Below are experts of layer 4 (counted from 0) of a mixture-of-experts language model. Rows are named router (the router's row for the expert), gate (a neuron's input weights, with its number), up (a neuron's input weights, with its number), down (a neuron's output weights, with its number) and show model dimensions 0-127. Each number is 500 + 25 x the weight over its row's rms, rounded and kept within 0 to 999. Numbers have three digits each.
Before each expert's rows: a language model's description of what the expert responds to. This comes from a sample of Wikipedia text that the model never trained on.

# expert 12
Description: Articles and is in opening definitional sentences, especially species entries, e.g. is a species of beetle, is an extinct genus; also =.
router:503489516487478516538486478491497478473500515526497481496487529506453466487439552534516549495558541521513471527485487545497520490528484503519504463503529458517534516525527509487512484463515528513514467545494534506511492501559518503516483464515515506469501495500486519466456520522475511502488521501494490527491498517529493480495565495515472464421473506493485504556499485459457469493458
gate2:500472526495484481528518510463501504461524512511476523515462476507517529549497469531470487481540478460473510546526481494504517526498499503502504473492499512488451526517522462472462484493498508524461493467493500495496442500530483443533463498478504498493485491451529490480515437483527506485504469523480501515537550459504499488497508458514497489509504457521501523495487501469482493493495
up2:489568531503499445496533540507469494513481443467494497489534479504485525477514500472535521518514438515444492485497514466515471476504525473464447537512491445506529474526506500476510496534521529451528532478500461525451519494503525513538519505511500525509578503469513515507459500461489460520536464511510499542450489507486521478479516477552529493455491508545500515469451483504537480507464
down2:523471501484533500471529501478475510481521514487483492483523548487529463515517485514510487440498477472519491502476539526512488457502477490511518511485493483451542488501501493484506516487506515522476478491523497468528504473459565510438480467525453529480514474489496496534483528518510501455473527511483474496505541518543528543527509499465530505487473492483528490537504515522480478497547
gate3:537515542508500475513496520571480477494490475569436506506504496476467503518453507512472489436494532491518498513508501492457468500498536487528516487500518482488488489501544539498538448489483475492466485524507517510484492539523554507463509530496539476487532542492508540509518483529482494520522499495526476503504519497504536504546512542486481523446490491497478536503491489509515474506531
up3:509509489501497481529553533434519501475474494490516522489500555449496524506525422482476493487484492502513513514513509472470515494435478465462521521540507514476493497501555493506485487469525514509520495455505467497505486490529496469511502529511486479518540536473428466516533519479511515516446471485473496498478517513479481475436496497484502492500493536535489492538482518542523481483480
down3:514489494521470498524519543490454512498523508458500505515492518487494532499494493492513489501512515493512500527553481554493542508468500518519470475490506505477491520499504457531556500487504484507516481496501512547527502495471521457537470511473522453508471527550507498481500476482474444501488497444516485454487550524490449521534439532523532498490435521536490510480492509494499482525519
gate4:481523497516500505509503511519471513491499497488488497492505484504521553491474495480524463511485499549506554522474531499480468543474491500468487492512531509471538476496492524464524500467497498525515485491538478486520500444489476479477484547506504541518512513511521490505520516475509489482481499512523516493509522452500497498498476494488507544491463466526470507496458479530516460505496
up4:501494510500506498501490500511525507449517484518502507499525493465505507504532510506509538497513521523525508475491527464485508518453483521490477507489505485500512474561519524532485495495524511542516484484534541521487497489485543554515519534449456572473522491480472470484518510428465506544494520552489535535503528511499520486487536500497549509488501499494520477485496467457492516485502
down4:482500505487500474518547505497526575500527496507507487503495495482510509531530528465485484505519462514484480477478509479540481515471481523465477529463514490531523495507504451540491511548491541488491495491520490479501490461497535491491471541491485539464476472495501519452492487506498472488487469521489484532512508539507538450496475533440494554510514492478549444504489546513485462534511
gate5:482544525481509528521505519499533482427544476531507468525536514488465471504459511500486472506511488480538467502511511536507533464527460492466515463504509494494493520514510539481514467513539500546515500495505458511535537515474499495490457516453533482498503473455483518474471470511466469508497512482455547498506455513502486534475485490498524461500477460445517497495456533523485482501498
up5:518502499505520528520478502488510481500508494519502444476462493488510502479458471544531550476461499480506530458497502533506491539506493524529496483482500498530466520523492443514539496496458506503497492476509472493488457515492529466468465468491481507513471459525489503489461541518506465514514534488476518472492491464560470563491477492515524484532548458544468503505473489528471490493491
down5:482497515491480547501519503489475488456511519497517520498513484484483441504528493462476499478488545493448515523489474535501537479502466495475530510461508499477511516542490509517491534488502523481436471500496518503474513458501468519468499464481528499496516475506523487497511484470503538480531470459506540530517527503522489510458499512489501507493487495455495525478504533514524522497511
gate6:490541526509483514528549498470521480516540491492489521554485520486514516532474490469516497464475535474530464496529495481524496490479515495476516497456484436531506475479481459501544489510489506528470488528496482524513513498491506498493453562481543495445463508546470533538486499510497512524460485476535473496490494520491487532513519527522501494486512514497473512504522497454453478473525
up6:533543458521495535480520531521455449539494457502495501498501482499496472464497502499497559497489532441509497519529483511519499523505510504498507510534523536488469484518480487497542467503484498479532473459516505496509490473475456507513521568462502515489496510486518538558563491534494514522508503483491478504490515469531511468507548481531522511568498524478535536518471488491525505505518
down6:535476486468487483539501489467469528469515466498477509481513506502474467496474511472503522528521528531467470535530479518511527522446538523503518487508496512478499495534518496513529443495517525468515484487518549480467468460491524500489528528497503487509496529535463496454502479518527464477476548505478499489490522488539524473485520472519515508506541516529489532514476487511447495518535
gate7:511503513504522496468463471482496517533490492519494497503493520482446497458491538508535530484510499508505478491490521503481456485534501536475520488533493505481478490455544456499483535518472509523497509474488487474480546500548494530509519520477547487473517506494485493462488468518436535458466464492539526479445501540537468459492474469513511512518518479520473524460520537492499455475482
up7:478482492477526534517503502486493456508491539505514504434458486483525499487494498496453485494483499539490442491478512477452495498503481503524485488553494526518518529491494491520560517545511507484475540529559515488487510495524497495533424446508544495520475485475503511476494534467484503491529498486519490492526478494456507522526537476461492516504500477489480476530499479495466553494517
down7:495506517528461495484497528511517512503526505534478493537470444536483500493483519438520536472526520481479476452499484507489478517501525486544502534480487452468508501534511540483482487542502501506490487475510487537502508520574499497485504501535462460508508482474464473478458477523493482508537490516485568496506478480509487492505513473546538461498549488490526492486558521505527490471476
gate8:542469533490498497490501453534489531514419526456501494504505506529446538500494485542493498503476487494556456471514485509459514500529529470515496478479505474523478541471508456491498529496531468493531466520526477535480509484452512480489524518527491495473516508489528511510468499508449509521479485531480497484502563493540538508479444543508519459517455505509535494507516477513462523495490
up8:533545485479490455491533500460465470471492532504472503511490548501531496465508510463473530509517465531536516488519508568510511483495534478514519494466553496507535487491464512497469453504529509488545518509489514465544502475421520481508494493510497545477508495477531424513477490517520471527478477496498466451516453505463504504489499521533511545553495521515496487524461517509512516520506
down8:504491474508475507497487496498501529459492499513469481490506484508447532527522520504496447537483517501489459516435520499487518515487458477459483526450481520512532468536478553527489487528515481498474480451483486485506489522532503472517462485536482487485490449489497463532512488511512529482535520506531492499523492488507491469468453522533503502522495495497473468523495490515526468521486
gate9:465568511484522507454470524515488500494535497493490514487476469522501468494493509487466496504488503499472522482473457493470503520498500475487541477472472486502544514527489548481504529469514530491499509532567477498540509527560499493521532499494480503493584494463469537516520516523481503479502470487520508526531500474506511499504460476499474535475487486481475499483502468494439491489461
up9:486558485483522488512484497524469498487511526502476480487526520475495490504481536518494486500487486545530495499475460491515466547503521494507507495525467472545524525550491495496520516523517524461566531542504505519530497500529506523484468510521467520483538500498445496484465493535476483479564527499498481489525483503523518514512506471476474487463477508486508541534483494487483488507460
down9:532442468540487506478528447467526537488454476479513528498483503510500499493554468522519508501518496431539500492557509535512522487516486523489506509512545440478488476496481485514472486453478488497467514482454515497515496484484500499508480492475532483518474546526563445490512509496547496560453485553494489491484533485506509465525500519524528505528498466495514474484485533501521541488526
gate10:485549534517464464524477521541486498485500489476538483468509514505537500482511492512513501523469483535482502497489518467511485517493502477506515516506461490508527469474478521514501485503469502540538523522510513514534481468512469465515473529555508482536518544499503498511506500498509499557530528501505501544510568490471512499507482469510472544508518480488548520523455505500504523481465
up10:452464469486485450520515454521541536456482507520535507517523474510515532543521480521496488534481508512489479526489513518535471487505489475484530525512508473529465529473498473510535465433546503498506530542492493496507484492497477456485488449488488531490499485495492480488502521512488501513549533525490529462531480509452489501476549461494496538490500467495528535505512502524523511500511
down10:526438523449501512501509490514471495483523519496500516540495480511446482490501472520494476465506519456489488494487517516495513502489540507490528468459501514477464558512486522485485508485504528508531540483511502490487534509506515522524481547497487494532491533492518491518479529489530471471498510476489465502559491471520470521515443524450535453496526469480468487474499556543469478517494
gate11:465443482500470509544494512539485516501520469501462530499471505468479467513512505482446505499523518529529509550507499539524535493524500478480530524492508457536482524518466492520480489497499501481503471519488518507501488489477491467482520458480534521540496532513481452518526476509497476545466494520482470497512529493514504530493461512495499445477526474537516450497497464485505458477496
up11:484492511514453532528526501521479497463475496493481526544499494482504480468485528516469505534502527464498498489493509488495495471487517477478535499502457502539511527490505542506449505510505503475445436498490446477459516498500535482475492497489523466470542518468542456496528525531479494539519556514474450516497536477478511502477507483504504483541492492514468502511484471486481523490507
down11:473504482470448500547515504532517545467478495514504483482460481480504498499500509504471501469533526484480482491509543518566525467508516508485494474456488510467528524501484458487472484512528457487481483509478487511463528465470525519459491479473491458553480428493500482511525517508523473472503505532524534505473495525481473486441511493519517505507507488513502519501479469454477532478500
gate12:514517506525523467524470504509504499510492543471531451527486519492487525497494501492537539543524496488465511481539493552510479531508480484501503494543492453450509512504498496555495499487486507518463557490457468518453526511494462513480512498532504521514516498537466515456535545446498502513524489523471418578527492507493539545502505525506500547477487552509481502509473452479527501508485
up12:481540493519533482460483514488487496522461517487504498488485507454461507472483511493496492504520550510489507473474543496516475471529494467514496526563522523482490498475479507538555498504519529513472506544513481500493519516498525515507527512447488529511539476477533519510449524523464494472506502512513499533569479490494488520521566501486530508474551494518495508470503505482496541512512
down12:499509503489513529493511445519568470537503483538521556523506537488508482528493487525479513486485457501500482525503497509539494492530487500488523511498470522463536530476526480470467474539541512534510495535555489485449506478454615490516474492505489507496475509516529477524489473504458471461513489531502485474472518512483509484493500495516489517504518515548514458507469494506510516518528
gate13:531520504464487479485519462516512466521488471503522521466464530439470474517505561522440530526443547476500494479474468488525501539451497477478489512474479528503505524485539507444512499516519483481442496542508507506537484495473583499493504487479470515496481533478502491551461504526528535464497493508512478500499492496460520530470451490490482498465485471464450501517514522463470515525511
up13:486495495531524501510470488511518498490523491508505482480523544485497507505470548498526457486570487484512496507471513521501512534455511492447515492490522484509481472445500556525475470497458484555524501522542494494506498505467527486486539474510518525522465479481492462509498474448511529562484495473496468541474507501523485522488516517471469452492462474490507475523488477505503477531521
down13:528519499497512481476502471512495490478526529539466473545503449495502522484526567499519522524520507492513486500497512545503474505500471517492511491517488497535580505474453483518529519483471475502514519511531519496555469509505533512512477499485487491467533504500500497499550520485474463490462494529530498512466471505516513532494543501498504479491476549509532538452473459531506468492475
gate14:488531499489495539506472471484491460469495523488487493499483474499481523537524518514492541536560525477464539458548501539509494525454483514501482458449530540478482500526515464536492499496525472486526527487492494494521544484541493502495537533473492502455477523457470495481489509519508510519509454520499461492512510457465516484501545519534454518535527513490492498526524519477527527523504
up14:535518485506490489483484478508513499491490497514462524525487519508486504528527479493512485473523465546523507516445530526498521475491506496501477525544522560487500499562472493481485482508501481527500471497507515515503490504492567514527507455481502519494521479508466521502495474470507499486524510515464513485525524541494557513470474587508473503581497531471504498504496492516498524498522
down14:497507499500505526538498525483522494509500500486493496486503496498510520492543564487489492500525479463515478488489495499476498539520496510487524524519465470501481521481502507531515500535532445454554566514478508540490526489482446523527510508501506480455513514465497458534454528515523514527494467476469489450504514468536488466520494527512525520488525512494525489527522550490483540515497
gate15:507501493482495485499475483472487519511511535532563533543483522482532504484516483494494477471509485533489531494459548498491535472494467496461483522507550517481517528475516492542504467555486505468527497489497509531540508470526538477518554492482478521536507507504518485527481501486495488484529508487529456562491463498530523527494506495515494489499492455483516514492533479473551508485516
up15:533469523525518495468532476506516469484483524519541489489493479523503519513555532519465467481467539484482501522469503504530516534514466508539513526509536557467459444524483501486466542507517470499465535493514468483459498541523505464495480513536493475505507519473543497529508474499467503517508538500518478476551539482524524541517528499465534466464484480499497465513500442478473494493479
down15:464499532509512525526505503480503465460511508484477527550514510471483500522544496570499497466512507483547502495551548500491473511454487501498496491510506454528456489545473507507502490503501511470481507483532516491512502472452491468553497525493494518494493547484508531526519519522485494521492535501500509474522560514537482535521503487531503476513473519515503511470504495506522504515507
gate16:489498482528515524501505517516447538502491470529522489512486509491506480525479516529491542543472507473516469481515499513468508469535498486475536504520517472440518474490503482482517506475464479425495486504491512479505484482515517479502517518493457484493526463504514525494524486483516514492475462512508562568518509530476492485473484528500515476505482498488472508512499557449514517539477
up16:517524475483538516465529483520491513539525467489497494513510532490480496535475520500506464472499457512467516478491514474511457537477470506483472498510481506526487496476492494508490533506487464525495482474521462514450507508433497500474528498523514492504504518493517534440489526516473450512499498496487445493495436460540521507521475541455494489454508507483547515511516535477520496534460
down16:499505508520507491480541493503499503545460535518489508538488542477565498424501567477498524502497482489472506520492521525458496478480488522462486482491540505504496517477507527492518430478554514463456528528484503482492481472528500528469493472524477452533524480526489487511480507512483523482488488510481536535499449502484493502454506508504468514499528497471522555455491503532505404501533
gate17:494488528514487510497479516438463505483515504521476482476484541490466511499476533499495515528477484501483525502501523481504440474509504478527482505496506520505529499558478483463527469511511496508476483508505519512505439513530503467502527491535523536497501460503471512510499513501479498490472517504479470474532505511496512514460457480503504505527456549437499538518500514535484496480540
up17:515521471485591501469503495508510551495462499500509465479527501531508483517496469516494522520494478463497495519516519490516507468462532479543489535485498485509490462518507520570496499497497498496493490510526534476521536474485493531481535463539498505527495477514531486552519472530426507498501512520515503519482547493479493517451519512507506501516475531487527474480499474530448491441503
down17:494515486479453495508523480471539473475507510555491529496506511549464481527513516476551493503550485482523514480504532516491542482497491455489519443495469515482537525465529525444502520490499499512485520481508462475439498495494556471481473517482452466475478483504497536477489513495492514549500465516506501511539487512506516542487502500468481510524529512455460500478531512557523511510494
gate18:469491543535509545494525516505508475510500521483476495524460521476498517514464509519462479497496542510500466512494503538469539524520497476491529482508496473492493480499483469508537526470522510527507529517516500480529482513477505515509543506507527461480488477506536474484483499441530469490489540506449507479506515512519470498521499485555495494480488505480493564532505517494530463500480
up18:490483456555495526474468515457535470502553543488523495502462539497519486521499526457473515512499534503484499543503478516546458521474479493516511482528513498533486532477483490466460499534520496515508466526485468474500473511514512457512491518485477506476504421545508479470533521448532498499473513488480520524502479505526526462491504525525506508523482472544482492500484522529471502519473
down18:507519464523522460498485511491520485514525478540485461508513490527450461519470525491492481478536488483466456501481459499523513505503507506483528495521432514521515486457519501537490541504526469498501470492490516527509476509474516545473483508447512504515499500492482502501506516472531496461485509550508517507462512511478523485526460470465460493473461524492483521480523532516507479501504
gate19:475463516490481490485453467490485468498509478447481499528529497467494494501513533458511471481526484519504448487437502525477510512522496541519517474514478513503523518491488480521500481518470468503518494464533515496535518484468503526488492491511487495501488486496470437511475543520460501444540465528552519497495503475500500527509506487524449526514455540478487490492514487539519505496500
up19:507476498490499484508475529476539544482527504492518507474530527469482466508541531439499517525537502523501507501521474465556514481471543499481563476474502574531506457507514480504483491523487448466537507485459488495527480473437534480502495488521556482508445478525497533473481480477513511465518501477537452456496527450499491510516513494523496540508514533516491512524528448506522498509483
down19:467474480485486505494517456481500520504521496471444526507487459494537505508465485469476510438475483476504510465479505500458536517476445537514494507520529503523523442509517522516489489532497514521455519493499489541500497462477469469496462546532533486475469452499429515497541544484491472456500530483484501500477552481498479492452484502481478469516496518535492490510481513523480521519515
gate20:539467484460527514519515501524501507538511487509509503521446491451472458477516485476490483503442474478464503500502447511507498503484537522462504438512454481497528493528530525518488484512516443465472474462503494525567514483504487524501468533514525503468516508552459516487504535507516486476524468515444541531531504495512524484499468521542512517541526451518492520475565527496476504508501
up20:503505480499488481475544517496472457502496499537489539469480479530501488503535481493472463502514494506498453488518490530519506531480509473528524538527500556498442460479522538549463475489503561507477486508495545477453479532492541522485522495478510549508502525450485461475470511492475505515525471519482456488530492487491548452476533490487495507531491502484500464507502539474496470555525
down20:452473492499499484567493445456478497525505507513516535522507492482475494481497523475521504489501422514491545491480451491512510516469493499514481483503481520527491532477507473491509514488517509487457509485514524509530542484502468468506510504513485464499471530504482504456502514487517463535553540450507517499540539487530499463532444485484544497490487513499445502513466500509507550517503
gate21:520523510489478449492543507484525524509480543540529471513520480501511497529496530464487484518523511458465534518511499479525452512499504507502518525483445495527485527494511466504509503486515456483513472528494488482525531475501502478519465505549538490518495474490499530506486449507524488503524476538478517478494490531453546489533496558494520502484500491506560497502508460482475471489509
up21:488473506464490548498480507455497498502509485489462498503497506505553486514530459552521507496511539476483468505494518566558487477483481527512498485468500519522489485466479446476510461488531514408475493538523535504516475469499439457519520503481498523495483516468489488457489497486492494465468521491498473523489470495556502470496511504509486482479537509470502475466448485500466535485486
down21:479483506500513493516471557534520535473512524460519507500474500527475535507509506547480506508486513571490502501500491481491534494527476518521505479487488501517511470513511505504489542494476488512530537476517511481483540503506511521473505554492518523501493469489545464509545500493529453500531490501525516524489505474544507491505541473551461510520510488522464482499500501481491500499475
gate22:467511552455509507492526530516467530515537471525540485512496479468507477473500506476475496494456530475475464510501524525490533494501500505487478511483477497508485485485483519537510521516464511517465477492503472490514468475488485536466477464480484524471517523495527473507487528520494514472512480488536492514520506521511481543493524549496447497506478461511482503465544495508453501510474
up22:492450512465516478508478496493556481495527482546475506534510497522477478475485481531505512577468502527486482550506482469508517480495471471512547547475473506486502528506519469505483505492463531472483534487476498498500510525492505501484453479490492498494488508533506449481520506508511466542529544525443499502477500507510541529512512479529491504531473536474562555515475535476480551461496
down22:527509499479483441489530466478527509497466465477486490486496511507513469504481550524502527480488511500527504459474476495482482467545531507518521475475509504504474446474503446530482487466488481500546489520511513447518457513514467519495466461505486485499486505445530507539468517489517481470512481505489481495506480560495554481454550572483457503489551553545495484524472496452511487493525
gate23:491471482520500508479531490519494491496497518482457516506492536522477473489524486508502490486501542491564459467533442511466520486499511483487500486493491513539478501471548454501517525475510510478518517463424473504551538460494511499473501539495495515495503520552453540491503507493471522527514494493544463506508503539508495449486516526514494511479465496470530519484503522473493457487485
up23:476528483529483474508491539507496478501519499511488553535521540505488517515510509466494494518483490499557484475512477503494530545510480494509511483516513510493492490492483524519495493498554493492480509533491493497502560482485463466512481489490482516476530502474521514515452488547501517482504523504517497510508515456499479516465487531469536546512497472482507478493494547505490560511511
down23:528502535490516501496512468504536445499478479540503511502490494549493492471504482539547500491566473515529467499551497472526471477509506497512496503519499462506502492468488511490491496465490453467514486456519485569492440544473498524484501516488506510461508488507477534514502521462500535509494509502519537509512495477507489510515507506539492480566483500547501487530526482492490453502493
gate24:499466500521516491531494493533477507486480488547518526502504527523508499504480567481497480508485474492500493469459441516481469489504469505512456484493464539499514488448467484520513469539492524495467468517500503488549489525534500507490462542561527495486538540545497513546501522485542506531556494479507474472538471497510497477486489468522478526493500498533497518511503499495508538465518
up24:503458497520505553496510528534511460530491480512516487456507488495507495524502497500492470486500517471504502500519530502476503498507515493494527452474491514509456516512507500431530466520525518514473435487478459522472495523496465475447475510495482456508475512463533514448547470456495486524473527487494512511518475502524485517502477498521508503524485497488499469512465493485529480472482
down24:494499531515500519465536532503502519529552517464501514455530481465523515470492511496499478475504488507497440491497514502494514421500525462485477487551493518481478511504480466514515501531559435529459487511486533506527512510527434479498479474505496508504532475514500514502515486498556487465533478495509517502492472534493492507511551543509480497520456513453516434522498536481497516494464
gate25:488494518530477555505502557497489484521482488513488468522477511499511454500475481500502529513516473479469503501501506480529488432515478477475476494482509493538487495479505493502525469501479523494503501505499484494466530547533479504506493541495518507495539497512495531491452490524544479456491519447485485529487525531500495513488546519492548512498532509455517480489499498488445490471521
up25:484481498512508544529523546483573508517469496493459505485494503492504486507499510498475526491537488545468518562492483524523483547506472495487548488535536509452502523489536484496493474472490504535495488507454427493483450506516524530521485472492432539507506480445541458493526514508479501519481528508528460496487464475533495473475473493542516484497488485481518515470486499484492505517479
down25:506532550539499458462485517531496471492476482515512502459479468466540493463479511509500499493519538508497474533528485461530513457533521457504500565476510487494486535486473525538540487564499506525496514516519486473509533514470502488494513473533468496485506513506526492481558522531519494505465502494515454489533481510484441507481502497532532493496504499458517522501509471433485529490523
gate26:467511433500481487491480497486481459526521509520511465472488440532533486504491496521499503460515504526499570495536522483505524503461513521474497503478484473509506493492545482480508522474469506518512497491493483495511529493480462477506513511467492511500475500482499527523475551524524524490523474487505537533474527487486484510508473534493494504515496505489514447495512527503500468515483
up26:543473484497444518539505500493506477503497499481493446499498482457523518518501476470511514520521482483522477494488497505530523438437480514502513504493490513503492466516520478514501514494503482557516468489478520467518534475462515512457514517525497526464488529486518519544495502542509463493519407495500481512493429489504481495468469514529450485512515539549519490439509478500462484436499
down26:497519548492492510467495506526531512478496531470513501505494488484477523535513528488498550486533484515491564519523539469538502455519516524446489513480467489500527509517452476520527486511454528498537476527496492492489481511498485489462510474466508510519502526466486488536513473537490559497486538496566520486491464467507493506505501529513504533523474508521517494472498500544555499527511
gate27:525478471502575449524518520498505527556494475515481477513513504495515468489487475507481551514512486500483508461481492464496508502490471507490489477493516511488471523458536517508466510503526490484522512521511540493486466517490501494506515561486515503483506534488526516511474464485510492513462432490447492465478538474492497516527503503505528542480546506461474518486489504489481544467507
up27:478461467541509529470504480537492492463514506470490505477511500498495496513522474514516511513501490503554494454515494520508482522479471517487481500507453527519529487468524484490516513495514492532507528453512469497526513484516488519505446509524491462486516480505515502508533497526499501483547521521563530504481525506501470514523498482484554531518428500508501554473512478500514484545486
down27:483513517527539480489545516485518504445471485469500479490462474498482497475533490546489546496503496520536479468498482476502501492524482500494516484443503484528484488525494509497534544487505545485505476515519503473540474444479506467497492498507430500483525482518513506513549501503490485521441475497528507471486496467507512485505486501454519565495508464523468489481489488503452559449500
gate28:513514468495507514509490457470520501545549459475477482480485500542536534470495510510486524471504485520531458507525501524474476481506492479492487466526493514485517504473508507470480477472498467445513498508501522494509451497552539490512529480467468528521502502509466455531487539540441513507510512493506540489485482502540470498490521485527489501536538517496479485525488509498497520518525
up28:495528484476468524535504533510495499491506500497542474505479455526528541477494528498471457466497494492476485511485512480517479514461506492499501499513517492494469560495498499493499462480490478498512461500532526488478523505521567540512533493481526492496473483486474539496534528502498520535504518481469495469517454543497470470535500481513473521471533492490471494533483500541479528516490
down28:511531489508508473518498543494519501527529508536501489492474520505445491464457511505528481516471470505505494521508510523522495554536506513501530502503508524489492549475476498508448468508520506509520498518526485514559494486523484493429522492486453492553503500511519517530476456501484497505466508510480496478453496467487450496540459482492508496485476482488490490564520535510495499481448
gate29:466500534481496547466489479495500508513496521530498451536521502534475505480515527516532474490487472494456484524509510514505490539515508500559479539525508499465528515488500529517469495500491420511467571514482535525509470521485519486516522559431474484514532524531504470481492521421472531517468541481476511494543491528510540494526535530468446512432451492505484473477536509489468559519505
up29:492528502526494538446491514490499486493455523469531510483497522453492532549485541506460519456493526464485512543493478501486505503491504501547491516465467462504520489473543545506462541535482550523565486528483536499483511528485461500491508507486502523529536539445510487537486493505499552465518474499460521507525546500522542486525474547551497523500507509492514518505472521487522476498480
down29:497528513501490509499485549447527491499414512521497525494480491476518536481526489538499521497493536539487501496519466491537483461504465558482551480491504521516548490476496477447484508498537498530540545500501502517469475505506455533506489532501534490527531540512514541535515493488495524485512494493501487493458443537507464509531478459495493527475497501505461497497491507465502511523505
gate30:513520505523490461512542482503492460542481500462478501520481469517485488522508481487541525460480481517482517517526472514486526470504476488494491517498486499498514469480498438492482529487488513481459508496505537530516485517512549521494497488505503524485521507512493434516548478468465527469507543461526512526475554519546508475516483488466497504477528505471507461474504522486526488502504
up30:513498485469434494487525501537533498495450489552491493476456500505511521519490507462489496451521514473498492470547543464505520554500476485488486498508489504534514500485504508536496465497532518542493513477533528544500457520511467515472489501491491523504511514535506511519530520526457522482477479529535498517483517492493462521474492492535479487490529468492462498590472526495513528500546
down30:500509478472459509513485489498562542466464517479479517478487517502481509506514514479482470437516481506518537470482503522498461509490509494491498513511490491523472454454466506480436531535516515506532491487530494531473492508538459542470522452521504522482482503508497460552493509548530519495478509504523520527482502530455510503479511469466505483498480483487530481531531491492466520505541
gate31:495519543477472560503521486513448498474496486519514499542519489470519476541513512504546498544493528473517492509475530471517466522543455484469502489512506471493504510506434512479509500524482514464486494541483470533493514478499572493489474470477469512536514493450485484472507462512483513482523497467503480575508519486488504431471515492490534458481498458462487485507508500484517537509490
up31:531487514512517482463511517517491515471490468428497482500496477508489497433513502478470497547506507503529499513510512516470508501490502533524449554505469519493538532461479472514516486492521415485518545520488472516506477493516479498514512555486545487512488472528510493458537497452481500534469548469483493492538519506536501537518505534455450493470496517494503494513519498491499477492545
down31:514487541489490534479498498504470485520526484461557520515524478517534475536478504506486527502503525509524440474501527513482503502487497515523497491506526448481463528544533494473489499475507512501462510472478536496523518440476554484510461497493501520491523530535502505495471543507531498555472466501500498548517523556506538454492512492452496510497511514502478517498484528503539504497487
gate32:505501498513521503533476480495500452498539511513505488514511481464505499474476499505497487518465498480501491502502518462525502509476488498508457495572491468527520491508458523466507526521455459530511471525433448478563448491521506477522494504518512544500467533503510499495524479498526488511511513467505516487518521467506507508545510517503501500498516453505504490519499511516511513480524
up32:536493468521479459491485498544472480494505477514507528468496549491511499536454478473500478528518434494501512527501465528494493498534507459472488485509492480538487507522477540484488535481496504486494501499497468502456524505467472538561511559488477505516510532481474489541459510493528538493522462522454529531506480527419509448494464526513511517487499483457484491498457469526493489507512
down32:526529490525515507517474532474463515480475479484478495518473529518503530512483526530488523459463488519507507485487527516448518496491527529515496494490518533502489448519474499510472486530498524493490492484477473510539518516470473473491528546488482507516490484459484526528492476452489512518506537493516508521495516493521504481537502550489526559518458471509478480506484494506453539503433
gate33:538478509514485497568483545508510543537499505468451551482540534539511511501475560548493492490506458513516505507463537509519548508477515530514543544488462478516467527499497471484500485472496551510467556471474511529534500484475508502490540477542519520517477493503495552496562513469508518494472471503480468508492535515508503514481496521508488504477456480500480501523473505492554461493523
up33:530498526474548495529509483478547527496493491538489519489513539501496497529489558510487495550512488501490474499520477507419521508518497526540465514520525483477516510460542508495482465490503516530498504514503454528443490486525530466523517471495495488523538502494530496489455514483524525520502501547479552544464517502506495513489512504533505470526476489501542501503529528494495536503512
down33:498482565504498572483494533521516508486477503538457457483460525488539483524512499492494512479525509489499528500477515502535482498489487494497492500524510497514531514475482546465503531556496518534517497506500525491535510458512472532511512477498507552501540489515526486479508490483494458497512522542532539483493459427501522514472529487489481497487500521472496495548513470507495541494514
gate34:473456490511476525525511479491496499522526469516466520504485537473534497481462474520485483522484510498520533500498534473488524412531527497534496515520523506488483502530519505531550498534476497483489484427506472516512501495534556487476464568476443529485530475520499517503523446539535493508505448496487535516506524515522533481522464534499519508474506526513513468498513506511490527498526
up34:523432496522494493486491520521514519498515544506529516528500482493515477544502488498530459472474525513519505473499494516500483475504470482477476524532438535519467518470503488524465508483520552443514491496506505537434494466510531491503519518451502506494472485474481485435460491538489498455490481497511470486505518494523498480502538509505529513470509506477526497487522491484489500528497
down34:486512507543556545510504557487449457501485468521509548501462530476457458484506468429506520541534501511498501490493516458507528519490514501539463494494539507538484490487485515440476510487518481496546508504536473485465487505521499528515503475455453456519507508508524506494499472559500500484503506446497486471509529514503500508510496503489559491484507522500497490517470463509466453475521
gate35:514506515507576487503494480446514565469521541500469514469511500498524518486513499473516512530502508495487524507515491507498471443526497495514489469458531490506477483504543472489474505459476476536521476488482513489505478492531491482468482444480542509480509458485457512519518502497536521519515503510495464546473507524480474500464517522498541537534462520482512496494495503530485474527494
up35:492551548540489493523525473570546499490535486484540460508462509471512501466499531518518518516515521508526499495479507524478548501490486520532483517538528499476504540486441480510490517478507496554541475488504537480463503512500476463474514469489541486519493476535521486476447516491458510474472520523470496521483502488485462501522490524546465485519454459488489478526515524433519472518494
down35:519557549502491451470487510542517479502494531516504512500481522514469550546470509528485526517472469512494519523514489498509504520543492468469496487483489510483508443489511523530485513498500488518473500559480531512495514490440498483469538538481481533482521555483509507518495497502488468499531526482514516446503507472491510481457463506468529482477527460449525530518530495514505491468457
gate36:556551469487535513535494527459500484512510496472518499504472469507470512487504521527451492502499554499491531524537515533461502511487475501496490536477476513503488468494530533523515457469456489497498483553509512536503501512467489534541474538517463490517487511509481511531516472541506478483539511466497490496520527530508510466517528504475467476469527459484486522475500493471499503505451
up36:548483503491510485527476509499492490503503537472479535466492505476545474530474528540493513448522458487503494477488467467514477529523485460520533484520501457527492449545472469551565493528515471510544502453502463526499494513498521519482480459551500538476518494440522501524517499491514507469485472484468548497525531491486504510476505474513490469490499497498451463528518483486455518537527
down36:542481449449478460480442512473501527511485519509475473514525476530489464503530518477461528531501498516477482447461535506501492490496515493471508484524502474414552458496491496491489503482488482492479533484492513488487509471527529499471498468511493500513502494504507481500508480498533496502494486557478472486460499506506538502468507528524504487493519484470459501533509464517456469479460
gate37:436442530535466539521507479530487474522498500499502510454479490516458509466499513528530503497522534508496514483507516514483503479503533528489548494497466505504497469502529512479533484463483505499504500566517554490505516494483532548473552556475521471538531500475504533483476519473485512488492542475519562488525492505507502477494451512505480495487494489496496514507443490522509530489473
up37:500532536536518504492556504503450468490494489500502523471477502513484501478509500466484510493530492516529484516518514497488504521530494476511498509540498486434492487500506504528488470479532547482460464482487493522529519473477508530495485491477454485491517496449516496516494478500512512474543514475490465499514525494555537468483463495498465494490484509497494520503495552506490505503500
down37:498504498493508544549495488510494460488509513548465519497504468519456538518524518528503490477523520514507519511521495461540519437508495483505478517533548509486526479504514478531526488478512494481500522488483443512483516504456481471509511486511536502486517467451489523500508514491511534511453474488566518534490493488495526482493506485476514481489545508577518495540514520503497505528496